Weights of a small mixture-of-experts language model, trained from scratch on English Wikipedia.
Size: 12 layers, width 128, 20.6M parameters.
Experts: 64 experts in each of 12 layers, 48 SwiGLU neurons an expert, 3 picks a token, a softmax router.
Training: a variant of SOAP for the experts, 391M tokens, 8380 steps.
Below are experts of layer 9 (counted from 0) of a mixture-of-experts language model. Rows are named router (the router's row for the expert), gate (a neuron's input weights, with its number), up (a neuron's input weights, with its number), down (a neuron's output weights, with its number) and show model dimensions 0-127. Each number is 128 + 32 x the weight over its row's rms, rounded and kept within 0 to 255. Numbers have three digits each.
After each expert's rows: "mostly gets" lists some tokens that are sent to it at least half of the time; "gets" lists some tokens that make up at least twice as much of what it gets as of all text. This comes from a sample of Wikipedia text that the model never trained on. Tokens count by the router's weight.

# expert 43
router:117136140182171135179116140129104124137148149145161151119140095121116110175079153108131124108113173110124070135138101086109112197113075153124207139117080130123208099111109209174147106147156064089135115128197154096148111104137077179167137108155140111141082196151167150094165082084092162132111155125167083186140174115112123132143157122081117119091113101131147114106125192099173163113126
gate0:116152093150147150185103129150116115121131125119127178152126145096106123142078091095089133146106135105156169097186124145123188170103120083147160157191116127117171190080121118127078224108107198147120110159182115119097132130110103079140064122125121109111212093148197133107101082105143103099169124105115133203112167117110149113156155141147140114104130173138066083060105133143103166119140
up0:130121176085157084081130126052166133118157113096152106111152154134128169143186203106144144100102112162109184180079175174151124101197122125128093155077158082179153162171129067129148101095142092146145082096118160154141163114163165142138102112109154139160099100065101099115146196134105156134123137162157154093105059131094135139143086096086121151129123096104110107179179078136131137128169
down0:079088184121157136110169132130198101062061101149105152087144070178123153137116094168146127033139167112178120130053100147138183145189160181120164175120112173130157081094133110130147134111157106127087110106131130114148108187109088175060147161141113110159142129163106081105113119103121130159159130101154135122126097150126138147187126118139147124099188137152107163125183161173126133137084
gate1:093108139124175147176093141157151185139090143164141171078155144185170155110177083129124090139140150155150111168091147128215135098121098126136091129053123124089123145106153109195124145100127095111080161110090113084152135157139102132139130114124159129091095145098140128138119135133142191106158171140127043192207102129136155121189081092137162117151117093133037150148145099153140129099088
up1:206146094143078117109173071066158077140178139102147094171092148065099121097123140112150141096102085118083176071179144135106148151197114123112149134199165111130166105129119139061152117127138138171143102147106149125148077120114158124141130127102129147160162063160124111107159106171117088140091051127125166054083151146108129101095140163151138116146116170123201076110135120117136150122159
down1:127144156130110162170145093158134072090114186112169124160165120170062099171116138117129158104114108177129110100128136110121081122067186167131073128158083110112091138108148137120100173121126151172190093138121158101141119129055157132076139146066122094104100097139088169089103174143112143093109147111161123129161112133173132150151108167157095115145129088056119066056198154179117080116150
gate2:129105136159166158131160152099139098088117173113149119110115132084081157217105113139092054086142106143139085114113097125110151132091145098139106200155145146111161108153142136092103093161170050123119185133120105146119122078101131147139122127070173079087134194114167059113167078051123115134120144100124139140194096129095123164140094148091151188111113137075151110099127203132105137123126
up2:162085141105150122084050139165115192154143082137116102130097158158095111060123182135164229139135173161129137116164185106137106144117098115100172073116117109179086162153107140166160208116115144132105104171108069131165097121138127141107158098188112122169154111112104166141093187201118125117135128146106079103098144096081156087138152123153144106126132154160132120180106098134141166160111
down2:155106092115149165186117118143143162132070071100075177143103083082164100116118138118047112109167134180096155116116113100113161148161114101122126090207128070085088131177125119136120127126094125125167135097139130182032119107145176098127118125123091104103191124107152088101088094112156138081110102170134127158104122144166145148160077154195145115160145147143148148123115093153072141049135
gate3:196148113144157144112187138134118122115139108168123151106163110088102159110124126132086081142110102144114124136042199175068084170175143128059144111114169127084124100204123153120120131155118092125136094065081140091132085082135124152124145140083084176145089100155098145174133082129127104141179144126076072151108119059141053127100138099136081139100127162093106132156157125170088116118115
up3:120140112163144124125171156122090116146187118092152159132169097101129167097131109155043088111094161131147115134045186136081091170157105122078091101157135132094101147198107149144076141129097087133129088092118122135097069113128108117160108122089075114161086053150145180154118117122090139131193135107112102176100148063120100126105143070118110160150186151082163152170145127153097168145111
down3:163096071148135150129152109072221100136149165142048155162142138076173190123143160119141166139102096137128123143122126085098128140161168137154121186069075130109094106130087167101100113127124140111115096091144092115141118191143067167118191132120149115109072108115074133097122159105135100147152097086139099133150206117174074111120138149208098179095116107150121117134107085120139125092099
gate4:123113142087152097146113195113120104172121103151106151097084061068093088148119145189156160174143098123139132105177139042102111137203135130140137143126093139066142075103155081165102124133114174112125175100087177153164078117144153095105116111091127133104092158146139110147127077102117148193119092105102087209153146089156116109101113087090163123124131126072086163160156141121149074104117
up4:131142080098163088133106199100125102162128125126123138096065079078066113156110193154140116138124094129153099096138135118109065134170169141100096108105148111121140079133179115172156154083113145121167182091076091159170118104112156100121117158078176190074102184148172136133163042133134116144133125104108123181137144091130109146108130103077166139119122145077066104189131086138140098146151
down4:110084183163182115123151124116157166158144186151157105162232159133158103127095144071109155105101167127115144143146124162126142127124088176069101153142142118121145102144144103170143172108148175118125189110138080072155089137137107111133096131132156079139172067133130134061157156095127103156102177175154109112104107152074107182130159143136139149144126103154177084147144172048127064164150
mostly gets: " Candidate", " Pld", " DF", " MF", " Swing", " FW"
gets: " |", " ", ")", "\"", "%", ";"

# expert 42
router:081103094079126145091083134125163079167115100135150098145135095131139114140106086134116144063170118143148144135119159138128172150098107067154117107132123183091097097117188126059123110135120154169148101176166137102082130132146164128175114106098074102122159110187137119141121204196188129130118149143115113073084118144114193202167177161087182174125125183138106137118077123096170127147105
gate0:157117106108060145092169141174105212145129118106136130178074087169140069128123076165108148123092137118181152164152128142110119089190107110117159160122065157110080133108128104160197101165140061145132187167085115138143112145115105081149125107134070194133065136153115140131157117124050132133127149143088060131111161173102139137159099121153070104144106146107119158124116090118095119087128
up0:138125160185181106139142129105124133132149132178102123107160088118087120150102153075165114213125102116117156153161159075137173187066152120158149114171151139144168113108123114175129148159141150070094132145208122156119145181147112222131150163150160055141057131075148133143065147103171163150122114113109127148139120126090131170145130152149121142133082122149102054102107179130134121165088
down0:172081128164085143113149146228139143155185106094132109144144180175155110143176134147069121100165131121110124120159078139097145120146144144141161052103078124046105118155123152161134051184085156159164108158097140175122100135147116091164137148090091183167138138109131070141153124093127104156088094101138133148100163122143154151136096079189073129154134110085114114127071136132125078140133
gate1:105120111155167148082114080156096051133107127113118041151169100166100099146118175135121138119105147074154131102020123160076158133097131078108166098110087131140119146121111153098098117114139192113112150182143123089103137155111157142120116139127121140124182161122097175148167185133178109211167149190165083142170094096125166125162082158158157118098124142149139131152105156075113142109166
up1:180159139093140092134166159124154169147188122181177139105100155088144140106132090095123101178169119148108117142186157094150102154154132185176095109129139135148080113151132130167186117097118073124140125127112116207136074096133100105138121113141141148134073087146174152109084065126061113043098093102108187107155148123149130125037159084110076136104130120167129081138099120149104114145099
down1:136064091105161123150168083120083162129117132145091141086163111144077172201107146147203150138112118178081159209159152122164131130144101103181108110187113137096103132116179122090152171113175124181155135132150104152115115170079159205112149098155100138183114050085168156122135128102113144199123061104119130073153101142112103095094103166125096138129126130099108128149125127111105134122145
gate2:164159125140153136112107104104140125178115098156120077153135071168123116152172122134170112166211099171113128144117179089152097095089132086107176077123131110156146176137172158079128112073168107175122125133131088152137147096116117123134133080154152151133115161088119137178128138152065166124129090102129100110094140092138116146109151204067092110205048113163128106147137202058136136098153
up2:111076145158113133150199105181113109145149140139115092092073131082163116104080159083153106083095140068151166136099098130113087140084180160141082124147134086085051136131071160118113159149115133070151124133134152069111076170107140136120124123122181116092150167132122144144164148180192126082158166168116209148177125110162122159108126091118133167118124111123149115114149096144046096162157
down2:171138110112110107114119138170128135115118135078076118169127132116081094118133172133186168098151094127115174082109101134144141136111121079152089100096128090078120213109174096074143086126121129151158119101168128147144181146140120148073127145178122123130148105113076087133123139152166115072156165110056111091141069125186086149118154140191101187071134165097166106132063148102067108163170
gate3:074097164087122164136143135174106102168094129119091163166140141097131143151161119136149195160126146132086142116160073082079124101093156144093106124138144131135117135111139145193143136173159066120176125117069181121188216144149118194164081114102126142196184120134166062149163100138096133108144145137114158152161127114104070159136111119165083164103142108119194128104190157097129127102093
up3:152134128145117141187173178097105135125108137088167153130191087142156164094154090112119115127117105130118103124136132097091151206158139180182120190117136155136134103116145145063135198143148098134173127098165089115147113164116136126106193175152050071095088077096126141105115150160148130162153105127122108123089185144182188106109127170076105097129182083143120159135118146173085086179151
down3:205132141105116101176118142190159108085115116086129062112138139167164122127103116083152153197142163127136128169145107102141121106103130086133137132167129142123120185159154166123109122107101171159080158145154125201092074137083095076144082157125208128158123152117152105098107176148184135116144140103151154176133095133119157133146137144118197138187117166081133208123052108144133147076138
gate4:125147114160119141106117150118169118098174126084106150098146096154123156113157092160071147170134090129137102156178123150173130071084173133124080107113146137146058142104134136169116123138122114140107171129131114168088178226157178124103112131114123125151140125135092117130106059176078162102147141134171212114089109154156112112125081134114117162142152122119130255151111162166138179086107
up4:153099141094177127129129090168092141157094119164114105127104165092104113133109128128139127075095191140106166083101079095112091146205070131174160108133118119101157135147130130090136139105154167128122076107120128132165118052101113129093134151132108103095111145124203132062126183116137139185095100098096047093150095117105130143150154113170141061120169129110119039100147089072129079175142
down4:090123104154120126126174069164101151094096118121121127117107160135151113098096074067102132147159084170128094135121074130108091138082145178172117122062090145126125107101077078134091083117149129146137153173137231104091193182094154095106105116143155120112133147070151066130114118117137122110143121154161101136141080089131072080047153091137165109146145174121121179134157158111166117129179
mostly gets: " Phyl", "aged", " (#"
gets: "9", "1", " ", "0", "2", "8"

# expert 63
router:115160152160099122112108156117186082159173171184110131100124139174090108109128119092165163066119129126145090162101097161168193174073146179103159138164083162128096080112109140131096138108149185142134102133170098114115095097106132138124112130136164135157152157178114186157215136144198061168120123155087129119174150122152161099139206102085108178121118143107150142155134155140158124063123
gate0:115075136149143162116156095111163115099140147181083180102063187131103142158103153135101129162141140081157094184161142078145119155110148085138145128113190125115142031060101127097134149119141141095118133114113121099095163078103086129099081139123132101150165208123138153126154077112179073057159152131194206163147147140120097136134120169155151125137118118099129145112118142145197117089130
up0:153169168152156117164181096137164180080104117085080125080047143129098103173116135147142105103171192177105099137149104161129106182113144148182138154157096076180124131137173122097115102101161179114113150134139116083113115135165146089080072105105121134092121175069134114139128094143113134101105098142120143098127141101175117097029175151126138127118133122082150061147192096116171103158146
down0:157113123089105182112143098134103141096117126106176163182135096071151051114112126154120089084190123107102189086098156121083034083125112113123138108096087122139156075135152068143097140165045111152146154123184174082130170098099108133171095172166106136111120119107098050164110133084173124079127159145129105111147134129116118146090135129169133139095124136152092128092104178134131169153156
gate1:179130082199118124156136106166155189151088147139133110144154137123118135140088119130134173128149125110135112121078131147182158172101164175098123147081112149144111115131099108043114190109102179106132123133111092103182169125142180095136105064094150113126156121173104088102153158114195139144151071166165167093188112072157131093117137152106146130126079187067123149147128053156070123115121
up1:131170151076118114049156162050142158103084102157122088123172178121121174184124150092109129061086089165093183121114064103183123144157141193132113142111126112142163139127100136117118074119184114164136160194126141111149108134149107133128125137157126102099082124127153152063053130110082146134070183182063147133092142133142137106091149142143079138147142075149118156122093131122124110149156
down1:122104115129148153150103103091145125155116130150033085127133134158106171118117134045114089119139098144142153101161130169130153112101129118111134120172139146070142126103112147155080133082164176174103152159136099155135148083118066143112107190134157137160130109148090131143014085138172145116112094106097140155172131182087070127142116203190113138157121159051130074081119116103103152120144
gate2:174103113130204121125083134145141199127138090085093109079109177173119148108131113164114129088183159154115113131124158100086117138130148125110039121092155118130113095085071128075153157115107107130150076122160078132094181176112123094115046075100100087156141111133176107127090081126103164124110178104094124090071133165119075116077091086139175117141141172134086136088160134134127113105107
up2:157131114123092162162200134117125068115110083151158143235129079140178092137182158079109165134118100073146148125125155141136127138104157094131165116152138110106160174144105095184139073144123126140161095141087138164098090123166113137129148137097089163065131146063081167163131158143126122111137163129124069151107069124151174161119076107125059169090136120150149084140102128101185082164141
down2:163114124157058150100069114163127112082084167138091133103153174154106083116118122127071076139132120132105145116104087088097102095208150080137189106133166098139135125153167111135097176089118149083082144102137138172147106169096129131149154141122136140140104103095145112068078107081129136178161080125117130136077086115120082086100173127157196142188133174109100094188148163189141125091107
gate3:175107144132095114191109129081149083128199116146136114148096138086139112095143133125151177087086058104086163150099148101141158148100140147115130179123166149087147159091106162119130193127121175106133150154202194161119159172140161181106133157064111193136197095144139144145152139128135169166134135044129131092109156137136141127174122142126119170190094120076066158136115089141131105115121
up3:132122119099118164078138100147059055135147122131150126099122092175151153127142135085091121056124116141143079173123156146161157126140108155135090169103173098171143104121171135070157136146189132169173132115167151100126118127163164148198063147151149139127112048111118134091133125129214096069135091122157109179142076078107133098159156199153168125134125125095171165183099136144143114136144
down3:140164151092089108141085076124123118116163119115196182074092160128142166145129142108071123167123172125152137168159142120162131132120173154139088112077102147124146124132109124163098089090117114178078125068113137125133155094141160175140168031153125113167109153100101124155073105071091185097106161087072120168118128129165073110167180156090147090073128104189104125115136190095140110136133
gate4:082093110184103116116151132128149093147144163127178129124108155120155101150111149225106107155160133132162122127142099158185170161088151202159130136128067112098110134124088079098119113098132141106122071145137164084079110134155136073100150123113091192145137151134181083120165149145110120134140118134099139149116122115112178104209096093138149114057049092110148162072140187084158083111153
up4:155191129091162130168126121099099185158130107088076152126159125142124128129150138082114131104119081135122137130147160116137069067172100114156082128120165157165130174078187140135157138178135128171129143109107099133138180124082125176145102161157156062086098135123095193138090138109141182103096111124164129102142103128126106119056106144150099108203207162120081115165119062185111158183142
down4:203106147136112090103077142144096122136037120144144131103166164159065118160149139058102189128097182106125113064080141128172120129158140046112095142145094130154139138121181128068099099184154101168138121146143111148150180186095158096155130131142142112147110166121105091149139132079104118126145111106118131090156172056105167132093119158142117112092096190124081170129126124163069114129140
mostly gets: " ", "western", "ส", "ال"
gets: "1", ",", "2", " |", " of", "0"

# expert 35
router:158139199078097219128119189111144106113123120105118124143157099108058123150097118158145133088095130104148172137081101137085179125078108152057134151162095143139098154167127109107116138160147090134168172163114138106145119134061083145147106094105114059133149102149086151105140095113162110130141144148146059101168140165102138080132080108117129110105111128031132154096150163109173173180165
gate0:126072078130194122152107145094138118141108134102186163158091163092116128176116086139118115130133124080113129157115110175003142114121194136157140066129156093124121125144130129167060120109141122176099144105122163138203135089119131110182090136133115130110121113172123095136160072089167162113100133056163097083153115131123157106090154139155153108170128115093159201120120123155171095162172
up0:123120108186136178127079095109049140119097190181099092148170085108092135143170188112127069140129142193120130150138093130125155139147091125095117113100120146119124155111198101137152126109122197178151093140149091136107121112155124124097162141125122128105133108119088134059074112099159155149142194091136089088167092139220123110066130206120116152164111105078088088145127122113087117131145
down0:121107139125098150102143093143119092120178078162138107120105162155179129162112111174147089123154142120106134111145091150114166147120101152147153097138048100164124165154104064141213111142109142166130126148120134106065129136120103129044029110107109130152095138098137091129119181120127065085130079153144103078099060153141128101089109134118079067114097152041153134182131168140141134116119
gate1:144152074129130167131141151156188116114068098080075158108150123168162139185090111052132193146166096110132154100159139096128173140109102160167084117112111124126141151137155124115141096155068160138088103152077152116118133174144020124098072151104066147137125115157099125116154140120149153188160141120150068141184132115187138137115174161129143086072171164112149143110188127152145152122125
up1:067133172139124108115102153074102107098148103146135110151190138123137169121166057151091087135128132146066067147098082168131091142070108159127143121151077099176159068148141172158103095059181134153142098113143116143137168119131127077130109136135134186185144086116165177207124139107117078132119142134107146115130170094115154127138150183166164122151067118081095117165101170102175159095128
down1:081103090129169167105125092145100179128160070177124137177198107170169090099145128139175158129113131125142135132087125167128108103098146133158146116113125074101085167115174131164131121099119167115193088115080152138158064121088152095145105138206168174085128136101142183160095175091154104121130166186074172100146102128127120149078140102155182085094126117159116147120159074070140142134088
gate2:075110157169146161117130073107180084154106097101071128084082138143096132143115144082135108121126148111142090076146105116165140127123184142118166122145149125135157180175146136178086139095128067195158140126132078143158098060064163111071103108122141139112145130075153171058127105117137146172128108102095089064157128163146159142105108120209155135145166064096142119158151121107139091100180
up2:160109157138112152116157128190151114171096090161152128088135119072150104081160100143107092173153145168150131124157144151131155069144080121158126120160129107088095083091119128161124121184150104128083017187124145113131108117148141128077123138155101153132063124136097094143096131072117125141102108131046208159124188137108056091125184129107099137121117164169125130102106149108183167135088
down2:174114176136117117129147089073120126176101094135125140090090109161140116119136181056131154178162145125119084122100121083146111116119115130124081155118144104131165106141178173096171071111137159151168164167162125158108115096104159162114117106120103165120052157092153175121147101159053153145136176094131190150119160119127128171127146160147103062052105127136169196128108147130112231126149
gate3:145073135087094124162100120109139128137098124081148112123138082123063120074174109121175066118100155145074071162129127119156067141157092138137111103139124148110126106185121145098160133109148126172089085142193083166212152153059075187090104131139086139168100169140128124164112113168169157126166109129108108126138149158152106105109114116055115101118190079122194131149155128075113132108158
up3:091069118181120169084108132127104121131120109191119166090151119166134173159159056110170183125130113219111113087172090092128204118094125144164108152122116188106135150137123135134144129148120100154116163137154106175080092124115145110140169119126070123203079120094089107141116122106162081153183130097124128155088103096061158092111074147115090087116129098098165061131091134139126104115155
down3:063133053129073103150088145115136135161122107145099078088106154121168113164091125067086157200072109100103086117130122122132090158103115117112183146134088125161152184110136174182083152098168200094158167122118159116153116149096140162116115156161090170133142117070138160097115099108101136123192108136193081131113143103081153152183157152133144097163134076082155096146155139111088104128148
gate4:149138163128150191134135127074141099161149118161162077160134075164083146107112130142033140149169067124131141138130099113061128144129135148064104113093097178163127158116158173114167108138138103144149059126143161121107115193138118192161101220129130141092116113092131143166136115125099155156173134113174121084065171132115163091079151160174142136113090190108176115145127108093107144141155
up4:118129113159175123090135114149163163112127149175091133112071143135166161114129104097164112149166111163101139118167113136158104139130182067155133160153199107159083099132165096130093144121149139133105165151151098144159112159098171029156146077088113114127149175131121171111087169178135107128156164140095138150127121133186153193137159173107077120067076181144075081194155087087153148141112
down4:086163100100183088132127110096087083149086163123123126063123119051091192152124102117114193157138082127117173209117095105050130114144128101110114178120128105162106200144114149073172141145155128191173107131176146121140149154140108170128135172100108127064132114156142140118123137104101094114132099179103111127120122068171082112154093162170103141134118124144161118151066151166148173158112
mostly gets: " −", " +", "^{(", "±"
gets: " ", "1", "2", "3", "0", "4"

# expert 22
router:119094114102077154133083167111130079191142128140084108176156145127176106119118118085127098176147152124191144137075066132196095177117158168056139152125138143110152096161117086173132109133133103089094128108118068104122093112130163126109153106179140187138094123108135176062121111139104142128096112185099136112119141202155072105157169152047132136131193084140107119146140147119115084103101
gate0:083128139098169131138151145159140171136124135137142088134026128147114149126102081115155177099147096138066080122190105127142111076151140150099055144132135102102136067134133140108080110162146084128132065117083103119159113170114135170148063120138146120143071112103166138160129115122107112134124087148118110079107115083110169156168164184099126202137143056107169129097129172163172103188085
up0:127121132100159167116123124111124199162124114117084131155036114189103142136100073149106136097168145155114172149142092174133097096140115116140127125100080133135104080203120179107125144121153102140083143103118112081166100147114174146143093070144120071161112097105145181187119085163116089137100093109152075113130089113109162186148116120114147156145136068168122129051140142135213110190140
down0:144142101177135116157152086166096080099103157087153126115180131146118152067115124100121110161100214123150126132075114094145112130103102127145092125109201129193122062088159165159151161171117206191135103170116096158139115144098176114121137178092111105102131099177122116089075154119122157173169179162130163140133115086108165131119103140140134129124106150132199118081105066117115105085185
gate1:128124138134078220172078134099132112115107180158125083154101131159145120184108075133167143101147087108116067073065074176177104133080168103140138179150155127098115129119163129145154079104094098109122184098138164099120135123100196092131148160174143152112127107096110112127166129166146142122181092132050120167160148127178092110176153123141156090109087111152058109141148125088153098129123
up1:164097124145166062086174106154139131122170093108191167103135099145115110074141158138115124117134135137192158180169178082083122125092087147104103069075131091161123130135068088163107185146146138137152072156151089164130133141143048125139162140095112056153101115142137147134108137100123143148100144126159110080053122137070167130107119142160079132066163118102200094139090118132123109120098
down1:147078145152186111156121117151091136151099159104083093108172107143106121125131135169118159141085099095084150159122109101130090131113143057197131147156119112143091126131121177089194154145181123116151135071154059204105180184100115108148171103087099104085139110139108156156060116161070099167126136108168105144152107086104152117087141147170067108112109066153112123182103101119150115078109
gate2:108185113123148066126130109141130103133182063136100105147130142222120122110123113117078105182138080094129138131171133107178101091069171137100091110135139154106153177125145087096131151059140158144099140091110093157140181094105193105171085146133191112149170133146115134074133167076103136140109171082167132149095091116179174164127130127065115169155111103141101152155183105123161107114088
up2:119144134117129068107101160132145131141115092071099116147080122189114128090159095117091098183178106101147154140162150084169131147103171125148083130177126180154114188165171078094132180120139117149131116067073131126139145122178195155161101136091150125100107122161112126048138115089077146150165146125143131125152129162187160084125163084137141156140093080130077151181183151151103095119059
down2:099133142139136090089112069128096107148068142151091107135098104121115151109093077041152141163217077093127153134140064113118191115191091108118141134154148133148110135073140150089160126101119159181088164152052098103105150158151125130117178155141120146108119094121143151080112106109121074130114133113135133077153066181181076127103134110119146096151108126175098167138142147183077125080094
gate3:106149121145112136173124166138053144142105123090140120109133135150101078155179166107114169149180066101150096143143154064128095164145135110113132134168110119124170136033146134176104156045104126125152088116095134150085168136110156101137139100135127147127159088146118146136124112135060142105143116040091140108140095060146151084169132150147183059176135080127114140148213126110114101098103
up3:147121151122127109118157048126132081096147182155088133150102056124163171115085089118094124122066146137138104127110095189111123143070099132129115126091142141135134089162155136064157123190145096139105141121154181109136131129167120134132112144100122107170131143129070115109107103125170187140159148131100118174097187183085109114109161109178116152043127169188068137140083119181184145075091
down3:131098153084133097210129127154073167156052147108141111153117101130056121149174135207109117095163120117100133171120132119089085140153105098109140072103113097111108134074131150126136151107144167132094043135091091120111155136063123108115103140097150158102151112101149118134106151170136126107168060099087173128172098088157127148141099134096132177131140150110102156100125102159103081146237
gate4:112127160119146057143169095195180130125133101099166177145122057110156159098184167138136134200125167113123096162141154169140162135175157132169060161147119162172168147120174099166162215138067088132181106119153136157135085124119124067122151121126094109166142127096146114107116168138127085133137105157135141196106141093115130146138108161160136152131142106144092139167140148137104091201062
up4:093132140128148059147099107182193118135147083108128174139111059093166175082165129089135126171160121109106110163099147175148154119148165109131064184143099144135147159170190146149193188165112128108146116159127085160150147135127093103137186101101134101139143118107128079059138125115064054134138128164169142197085132091143119166130118138153144122137178137121149178090119175110119086152105
down4:082169165086157091112176153137149091135128093136084119139168144137139072185162110081105035133144092132127139113135157094132135162126170098109111135136133106160161119090139128121096064161138140152120163089097101083166093088140078126143051121121176170137165121133162054106182093105080184125118124143121132171159144147154089179093132139146142108160155113217112143154210131134130138100136
mostly gets: "www", "ē", "ā", "ə", "born", " yellow"
gets: " the", "'", "ia", " a", "us", " his"

# expert 62
router:155078215094106158090140168089155156125164145146096091115108073130109165140143084104129130153128095158139091120165143129163127170172093118071085063141137111147139142068088110102136144119139114113137045160104159096086157084140143123170133140188135169146155134112100120126105148161090151119136127121106118072205130151123083099053141118170202112147156114155101143172139104193138111076109
gate0:130189156094125142105081151068122087164113095112191083145118135171180083103086104114170117071130165161104153125101110131156161136143157113124132091154162170104126127079231162163104150160117112117144024134178133177122163122093162079142157168119137161112162154125167087103126138130129139135163160154173144100072092093081109136092172092134098123179105122143082127131118147173135129104149
up0:160145220120157128139174107091104131130098160097108130142120139162129096161144175137174118174144185142073146096118103116130095183155161168113141127137110114141134134162191126057078127097160092118096149115124141125131105169040084101124126118153110119129148093143097104152151174113164157098080131100029137065112155111107169126090124061105115111146191163133120164098116136183129137092185
down0:125171141144153103121114144143154105168174116092085052187110111148145102159125166055113159158151162196144109102113082098167113188084134096112125103157071105116118114085173132061171095126092152137140139201106138131093102075157153132107122154162130129122134077166165131058136169138131191155122114150125106111078129138147150087108098157100209078128138166087126089092153126132087125140137
gate1:168121102126133133152152203167133145079120167111147157115125112085149166188122098148142131114196086136108081112099171174139121128163103099060128135151117152100172093128151131193173178124184129148141143113079171117101096166170127108128031161069077154140121186115173101078126097123140176093088116074098199131181079122097150141102127124104130151111128126139108126109131160122135122093091
up1:167140108106145092104090147156118107116107189155115118083179097111112106169133155142111187164135053087144110081185102165132192118100076151077099120134172146149115154172143207107131134166140141124142134100142182179091143108180122109126115121101133152122129167100179127129122156132130126171123172164195130087119115084127097133089135160149213154110121095106149153087099135174109140182046
down1:140146119144076054040115158122114145088122152150112134177114142199129102140116218175168142153113127146118151145108130180204186095132101154168131108144127167106109082173169131094186132146087103103116123111143100133089106108164113182144114173099135116064072166108117158106103162142106072105171168072120139133074149139149058130117144119155141130164125168130069141121114139149093132123120
gate2:144127161077120091133114138175069109158075118212093205118067122130129190133085146137102101162106132099149101107156143184104142142164099169169108190080107191135113089115159149113076117091089084146102143108106163079111182201147145160137143111140122090102116157085117140152112166114142112065140174099123087130121097162136107115108141151131146156092163142150106179101136098177112081091120
up2:110140101160080126119091127087183117088139122055134080083157125105153084100191087133137180127159145131109157082096125097097070103108177122063108113187143102153170144133109118121168144134166146146123128127160139157120093063130122104087128131053107144125102111142109140151142086088112130163121081101126193156134145119142133143123106124134166106182099133116177064135145213042167171113159
down2:153074210100131198173107102135058056142163150147142084097105110114175109150158122129118126125147140148091143132122073083180119111146129144160102184167087111116153191122144140128143131205176139145140107128119107110087177109067123190105103183164093182087104171171145145137118115197131144093113136145138145154114097072141106080093116136149144085160137133149162149185157116136113126123097
gate3:165145045151167106159125118119151179098117153113157092157094125173109189089124095116122114092095146128134176117134143105159113132148126181121172155099110169143134119118130085186136194099168117131148161082079146100126113109070175149186165146172154123154121140064144159134149171050115118135165062170075189136147126135140076113117152099137146124167107148180168148105165090094143116184157
up3:129126204164109152103110156200117128138131082159095178076189167087125096143137147091156144122152129132123106130104141106081088112053117084129179064153107131098126105069114102106149115105105133124108137117146134065133100157173121166122052074085078123097155158137153132104097088153131141135118151105132103143171082146151135165137119108165168186145127166116105173125109158141066079051174
down3:107149107086133135197118134144119180114095112093176088113166156117145119103172158143198174112145157106073139168136132107122114130141073089142123144088163103071135119103187125184118100116081153164172129117097060131084156193119058163114152107126084078102146112159121137133110110141107138154150140103091155146115148157174102119117068122105082183065127102115181172118108162151055112167158
gate4:145145179151112126144141159112144113165150200134127117122109178121207084105142067120137157130078108119116170055087147128131166084148082130104149099116099128116106150122130195150117113094076173161105166150121142106132114157082180144148125148089051127163171108141168111092093136179051134119187176129106133149221168166169142097110126085099157117136070101119142113135140164151108130115115
up4:082072100099177170157070087095092168119126116110109150129162129093117169149140192139121095134103171141149073141141084093111115130113137162061146140129115161188179134151181106136151159102131106147127097163132102131114121088138128126152154066226107098088113139158164160178149120164153104194144088135145112139120085117080080191165103095118154111110151153155135185126112060112188147120111
down4:156114120169110133135166128160060075146172109179094152151190091088159105088147080130189149113156150130128143103104099179163136115133165050155148147142146074175098143073156113139100130087143133206066110142082177170185125143142141134073106172156097111129179106118160141112147083089109133101104099100182137123168133118117126096143155158161112161158146132076089071182148122132121122095123
mostly gets: " is", " was", " had", " has", " been", " have"
gets: " was", " is", " were", " are", " be", " has"